Experts of a small language model.
Size: 13 layers, width 192, vocabulary 25235, 45.3M parameters.
Experts: 64 experts in each of 6 layers, 160 SwiGLU neurons an expert, 2 picks a token, a softmax router.
Training: a variant of Muon for the experts, 334M tokens.
Below are experts of layer 9 (counted from 0) of a mixture-of-experts language model. Rows are named router (the router's row for the expert), gate (a neuron's input weights, with its number), up (a neuron's input weights, with its number) and show model dimensions 0-191. Each number is 500 + 25 x the weight over its row's rms, rounded and kept within 0 to 999. Numbers have three digits each.
After each expert's rows: a language model's description of what the expert responds to; "comes after" lists some tokens at least twice as common just before its tokens as in all text. This comes from a sample of Wikipedia text that the model never trained on. Tokens count by the router's weight.

# expert 40
router:528501477511492448466536518473459551481492521454459500484498499494492526531550500478519533505474490518490489518444500489486482513527534486492526484526452439491500508497562510551478517481499495491485500484507536473488509520487452487520524505473539520477491469482486503531481487485495521515542463518500528517556520492508527517503496485484477493482495492529455554499496528529504469507517515515527532464551524494503532461478501492549479513514544481529529498504564491493506490476512526500538501503478519550496502447471533496467495502500512496510489439483480473487524489497491502516
gate1:500534529477492498500540487507517499511454480532519521517564474508511476498513530470498522499488475481516495496514535505484456562511502481542453483487506523502486531511465502514514534468510473456493559532535487525522513497509507522488521503510473491487576514512565502482484511508535460466496448505518494506476503532490518510498490531491459473533558497498524507513464553524495495515519495510479539529479502498444517506529479500501519483499486508534504478514503528474458490503502503523518446556488494503503503472528558527514491464494494498505507486440526464529523486510501487492
up1:491546504510485540513524464495501490507514468531488488552536443494505518512507523506506526555469466487533465481542502483504482497511534477503490521506542488483521470528497527488484499510488512462527515514511433512491502498517503520494491480503473451512545520518505502532520507521510453498500461538517504529534515524517516489473551495501489484501554493500506505466497518526497451533510500482476470544521501482433485496519442496487524487513478526552509479499515497433492497505491491496510430503502495510522470477535498520513528431488498498475485486496462493510519520448492507530
It responds to: Numbers and abbreviated column headers in sports, election and statistics tables, such as Pld, GF, Apps, Votes, and digit cells.
comes after: " ", " |", "–", ";", " −", " +"

# expert 47
router:526488466572480447480498519499478506514487530462515508490523504464469489535548494510493520498489504504508514507471503487480526526511478467483514475504507471451510511468554484519492512517483499514522501463511488466483491511498497495489533518486530524456547483490538515482475490508494495484558472492485484521548516523495549493484501494477469529442506497537489538496498521515542481513505472538506515464515482500490520522515503552550510546498529499518503537455506504495488482499502519508544488512487525499508478466470516493480430457560505516499489487480471504504495437542500535540
gate0:527531497488482515524476517478484456483493498530504529488498479553521500488480499549495540488501475520496519521515519483540513522501497526484502475468471516508519498484497526519543497471469535515521534501503471516518523489471468516468530494497482504496453507490495550514512549467531453511526507545460509482476492497532493515504472465492529498527541509497510494563494450476490483455464487508548458506466510497510559460515508478484484531483517522472513512492504494510524489489538543528560484517440534486491477548484480486479501504530483491456474529544463479503512473498532497493
up0:495471503501434484506470495512501508494524459420511464522495529518446490495531447502481467525460483481514493489507511524491505479503501520556511481531507527475469525514509493478478491520538427482511481521474481472518487497505519501506472497478469491538515482516487476520540515491456527502514529495553472491522538473523488486503489511455479508511477473504524504469508548543495548489522529487500513486505485531514439506472459497477531467513493486487494531512501485493482474510485495499508511502524486467441498477485529516515507505492489522531540472486479500519448522567476525489
It responds to: Standalone space token after a pipe, colon or semicolon, just before a number or sign in table cells.
comes after: " |", ";", "|", ":", " /", "°N"

# expert 41
router:513501484512503468494493492488475522490487508477495492501472503486499511527541539482522503499469465519505554493480515458480529503481474492518552480525496468508540535498532444518488513511512509496537504490526509512474500486496532520489485532486515484460501483473505531475485490504503509492537469479468525523522518523490535530472524489448514505500523511502466517543479525497514469545537548518490489440487518552443499465482501536511486476498507511534501510449519544535528489490520511541509536519474507520487512489509546498516493470540502537550486528454470444468489457499518523552
gate5:515547504513467438483522527520502485481477506551457503517459534485509508497489503488483481505490507485490501459527567501506518486482480480555468483560493476551526492486539549552487477510457464514484515476497516485462466497527503481529516496492489480477472498516483472529476533500487498482494511524484492522495480527451500531524494481450498494500508538507481500529497526479516488480459501523526524491492505526482502488525565537482496478475511460534508500465517477480533508488484492494508460549453499492502480498456475472524511488500528487458459477444511498527495463498476497480
up5:478488449506496544536465499486470507500537522458538511505519479503496494527528503487559498507513484527473496477478456478479489481487521526464533491444543502513463536480457437474509540493497465483525475503518493514505475489494465519468467509542521485480528521488495518524516489484484465524526496488518520483509503469510558467523520504525508483498548458511547504477521495506505484535504490479537465461534493526523507509507438487526522530525471521441497532516480496504484487520520519495499524504501510513500501481563541512493497509531547480500534511532503486477521526493524489539
It responds to: Equals signs opening or closing section headings after blank lines, plus he/He and was/were after sentence subjects.
comes after: ".\n\n", " |\n\n", "\n\n", ".", ")\n\n", " which"

# expert 17
router:496495467534522486510528503489466539541476504501474550506486538494497477537541526492544518532510514496525480498469510477485471546498509462487513520509489477476506470489521462523453480532501515522524453503520521470461487557533433496505516518478547520495507479497515500543507516480522535495490506529494479531507513481519507524498505500472456502469484505533538495509475536548490471500527494526500499493477527535487494487505494531493501487489541466522481544472530545525479502495511535523550526535490513535462515443496507515500463462544516542488507469494504490464501474527509499537
gate6:508504447444519533484468509461485456484486496481484495504528496530531480497502548508535526509512504484506513518538483475473463515528506499526517490471536506519470475502502479495525507488518527505530489512510505471491470463482475490522466509546562528490495506497493550507508507472476515532495459488488502547502542464538538492475480543457494485519435508502477487540502477481480467502562501486501525493493497529492502497476475519551533498488524475492495479458500532532504493492534521444524577495496540521515499473534505512514519493533469484467470504489500519462509506481487531506
up6:514516483466498507486503479491491509466492462468483510483466476495475487487495514482498544485475498472487488551528480513486469530496499501522523480480514540535473463486500472548515502505480505515480524516472521456459476501514476502501508496553538495462521511468481529540475493485512512505462471506534534504499503487489510497500518541496525494535436532504488542510536528514473492469543525459485499515439495495505527473436512493527553498500524496484516484468452572534480473521532491490523557477493508514507510515545488506534487485508484501465513526510478533455539528484490508488
It responds to: Place names such as Chicago, York, Texas, London, often in sports team names, plus final digits of years and scores.
comes after: ",", "201", " New", " the", "200", "202"

# expert 37
router:515513477533489471488548484490474511518507530465476526512479497499526506522551487524526499513481497488495505515479514467512479516496476490514482503550390476488505512451536507537468521509512530490498459488513528491515503518486509471519533510518540547482493477490521505492500499518510500487528469471504485519520489483507519516480524481485491511475515490506463530493479542503538450508499508522540496463486544524539503476494471538525513512482539481490523563460553549487478473494514516528521490510485516504483504482457528538464494469507511541470478465518498477468519495497550479541
gate0:484485494539531542503537473454545519490477515504564522502487484473534481525486518475501516503507523481502517514532523475533496491469460507502533483511522493529494501492517562486509536507495502506511507531493499493543548486505536473540510471465536476506514509479501483511475492535516460507504504534498492533507489486473489506448509477483532474474496481527461530529490471438519515525488479478481514492546496496475507489477478526497501510525490479502455492465496552504502455547505530527537488458524543496510518454534533533457481474474468504495503490543475449490532519503537511498
up0:510554506472502512513480488478473504508480488507465498487548534509461494523496519491448465486517522507532498477467477532489468494507470490509468469453501471519500532543475448501484525506452512497508473515494513476492470515462506513501505526523482521539521466487501486455518497513508536525533511457524491507466501514526507503520497513495438523566499512482521485506504485520504529461516509517544500493467484505497522485475492404536498516536529518462489493486494461437501520538472455470500515539504484468492497496504524499498491534467474518504470499510502533514504501565497506514
It responds to: Common nouns right after the or a, mostly places, time and abstract terms, such as town, area, season, point, age.
comes after: " the", " a", " The", "The", " this", " his"

# expert 12
router:495525468525488477476507496480448497508479499461472530478492527481507499496552517520498510502495458500499511513435494489522493510502520462555512507548442452447519521473514473478492482511511497507539481491486545496491474529491475490515500523491502514478475469457499495508475478493528511526524490462495504500515472506522520512507540488487489529493530494506485550496493505541558468544496494516465517458522526497517535477478547490502508500531522516542501530502550499516495487509518527496544497476464521504483469447484547546483464521531480507493501442506481483479541493528534504537
gate3:544493515478525527494504509477502442498490454504485502453466477436473514501502515506482523497514473499507475565521509558467471489499488482462486518517472449502492482494552492504487506519487505511522500466488494474536525505517537446494508476514518489486539469517519546491531477497495487511461493517593465478495496464506510491519516534509492503480500507487545524480437448477490474488498519475505546495507502488484505474531469475456467483454518513531510503511499510527483495469515507540459497520479531497482549514488545506503492545460487513504502475503499482504514494502478489512
up3:498504467468473508482516459495487477511479522510472510539529535484481471528483506477527496523492530482477505478487490427511499516472509522494491461473501482479489512507479516461525437497490497465500437491515465532494446498488480506520493537488445527469519518522481494488516475480528525510510473517463531498473504503505505510474488453505518529524515457556432481510495490507528508492481493540493466489516514500544526528490533532527482525528512487508462428487557533519479511518468485475489492452474476495524472544511490481511513442522487512532510519507488511504480512492503500492
It responds to: Nouns in section headings and table headers of election, career and sports articles, e.g. General election, Party, Candidate, History.
comes after: "==", "-", "|", "\n\n", "===", "See"

# expert 21
router:512488444506468498490504494499483510518477523506488517518511509482507546499544503515514479513511471559535543487516506466504483541525443456495533521500480488468514487442527494507479511490446508551550483486485498483506486517492475484471546509480512541457559506447504471519493517500488491472487475510517505475538522490480475525501494500501464500476496510516489578485507507514515530510509545497519512475501466497500537446484464498508501536494497492515521504510512471465519484510474501486511534522491504523467466477443488537468492483523541536492486459467505475478515471471530541519
gate2:443505503527514485512502494517538502497554528492496477476519511511507542546500489497515462481473487471518500500508501491499505524496488512545497498477497503492508532489555517523446511487546481581465522502457528504524482464488507461524510524507470522463543516455498529490529506535521468488514478510537529497485493492449517518497492522488499496456541552501524470482503488513493466481479516480507475457467547475512505460494469508464505473463497522457504508527486515509499512509488518481494502471541508496522526504462526518421501505518537469465465477519521494491517507536533494508
up2:506526474485496495495494489502524469562474516499521535527442493479477457434497532488500510484535476532486518526513493464526503535491513473535509515487514469493527507491484511484504517478537513479523510507505500517498523481484498556501504487466508506503506522510497476487523497476491532521541502503474498536516530487553512466474480482528460485507477518537498548518431540537533534515579463501534526544507447491475531547475493512501469486529488508501506500486486469490494508524486540503498479521506475534454493503490448488538481474487499525532464530507466504481505487502478526479
It responds to: Short word pieces early in words (Ax-is, Strong-est, Ex, Est, Med) and thousands commas or spaces inside numbers in tables.
comes after: " |", "1", "|", " A", ";", " \\"

# expert 30
router:475498467540523482479531518508472526525487498470508523482491504485528514539540512512509518532504499496531517535432523487479532491463460497507474516507487453490517519492528519499513504475497517517506527498542509470524487533478488483501512469494508552494493464494504506553457468500490486505557447492511478504542520505508500528484523506475475518488484538498541528497495488538522491504471471493532529510484519522499512461482514503556488515550516516504530533477532533481481511504536524531532514481439536538468497497472525503453468458499490526502489467500473487501559506520538480547
gate1:495499464542483508554512491523452494469509532465506479507480536514541515521516485459509517519485468486475508497516517469474502499480476503493518533503556514546529503529527488504468540501536486504498555536497449545513521543517515494506458542525507515447544499558488514464489483518514494480556517460506490539532495489498520548493515450494444528501517473510462513500489492467485529472537488502512489521476519482508513547506481520519515532489475483500499514444497511493512510450468497491508528487474508476496484495492478485501476457459486500488466523483508491510514523483507529461
up1:492493501483474551473470523540498513471528554477478521511494471518549457493513487451512491510514456499491497474479491475552526531530493515460511495485481519465486517534474510494481527498495536482480515534457495455472492501500475524446486488476470448486513482463520447533479552459484506492496477461483498496511537488508476500504485496546531519511480445498501488513467494519510485519511478526494566484513486511506491504494529476480458510515505493492542490548481495525466502496519495503530465490479494522486553528500537505488495530499457491435502481496473499470484468530498525504
It responds to: Active verbs after to, not or pronouns, plus verb-ending pieces and decimal coordinate digits, e.g. make, worked, thank, neutralise.
comes after: " to", "°", " not", " he", " and", " would"

# expert 20
router:492472493552504508495504489455468509510490520519508496507515544482490512539537487551502504524493487499512506488491523487480516520462479444520495488524503503469487540449535487501488508478499517526509505492492513462510482547529533501514520499490515543461530489481542502483503496502492498473514506485501524514518499491520500530490505521463460515442509569535508517528424487549528518555497505523489498483493510542504508501519494527500471521476512496525502513479548541515528485534509532531503523471474478503505485478431492530484462457582501503468495473472481470474491472506518512520
gate0:516500488533522495491512488508493524491495488543520486477559510498483481522495488498548515472514489518461512527519515505461505489517489501472472543456507509515504473515523496497481506474536534515554524475487539477479516516489530532479518498499530509528488455529469488527490464514480475488500541495470508501463519497487467536500443488483462528487481474525528490490493437513517503498517497564482462530532521517488538463464482482508485477508487515486489489461520473511537542463536550517478504471507528521480525484516471571497545452519504500505470489483467483535484495497509525448
up0:527500530492529554457486530486508517490476442485485553526534473505490515467497437504552516516488539502504485539501490512520488507483492493511483488487496534509542508467534518498511470511515506483488500474451501498472509527530486447493475528486546515470502483483513522490509493464434467460506487502468438506518518557476484519516486507500525500503542500523497473481497527503507554468495483492496470547491516482518530458494484541484532506491512473523480487525488501499465558495485470499501538465506508496502477454458483509491475527505448502496506476535502503463537525513504477502
It responds to: Bare space before a year or number, mostly after a month in birth–death dates, plus en dashes in season ranges like 2025–26.
comes after: "|", " in", ",", " November", " March", " January"

# expert 31
router:491492495513513497526482479492472527523489516484443504504462490458478514518542502478522494540490452503532507509482512492483499517537510482515533460523444472465481471476518469536500486472483516511535486491533539463480476514512461485534523491492494493495527462478517507520503516501492486504513461524517495516518465494496525516489525505489439500446493515543516546514500535528465515538512503541502522468515527519499526467485495504555473486507539501505484531460526536474512509478539567514520504515499484538461531498462492503487469458500541508532525472440489480474520470481502506531
gate1:490486453488521460498455540503523545518435500468543511482480572471503481538483474495555498510488488501505494528459480505478486515487518500482491491522513497528511521560493477521504526537517527509550510459452526459541512464535497527543517518492526495517532452484490520480491488481499448543512512498486498451505486498466572489526493507492492465536469488527480490489509522478514495521474512491491489510510544515472523500483510485474522534501525497552511535542491550495513493504477494510486454502513521513500516515489492511491496511503505521474482476470467504498509523495481554508
up1:470512478495504471519467518494507513534468534529543509499522525519457464539473472539473478509483517494515488492517486439469466522486479470513519501487504510501497494519485507544503538519496507494533518456489513484516526450504557523486501464473536512526537521518591494519448506512515464508478466496504485478539481496476565498498504531513469489535485474548469497506473503452520480490470491521513498553527540484495531490496506499512487513509502535508512532497485521491502486512439526478474470499552487471538487471540491496497506525491507513481477471486500528501485497508474516464
It responds to: Number words and numeric tokens used as counts or ordinals, such as three, several, 15, 3rd, also in sports and stats tables.
comes after: " ", " (", " $", "–", " number", "/"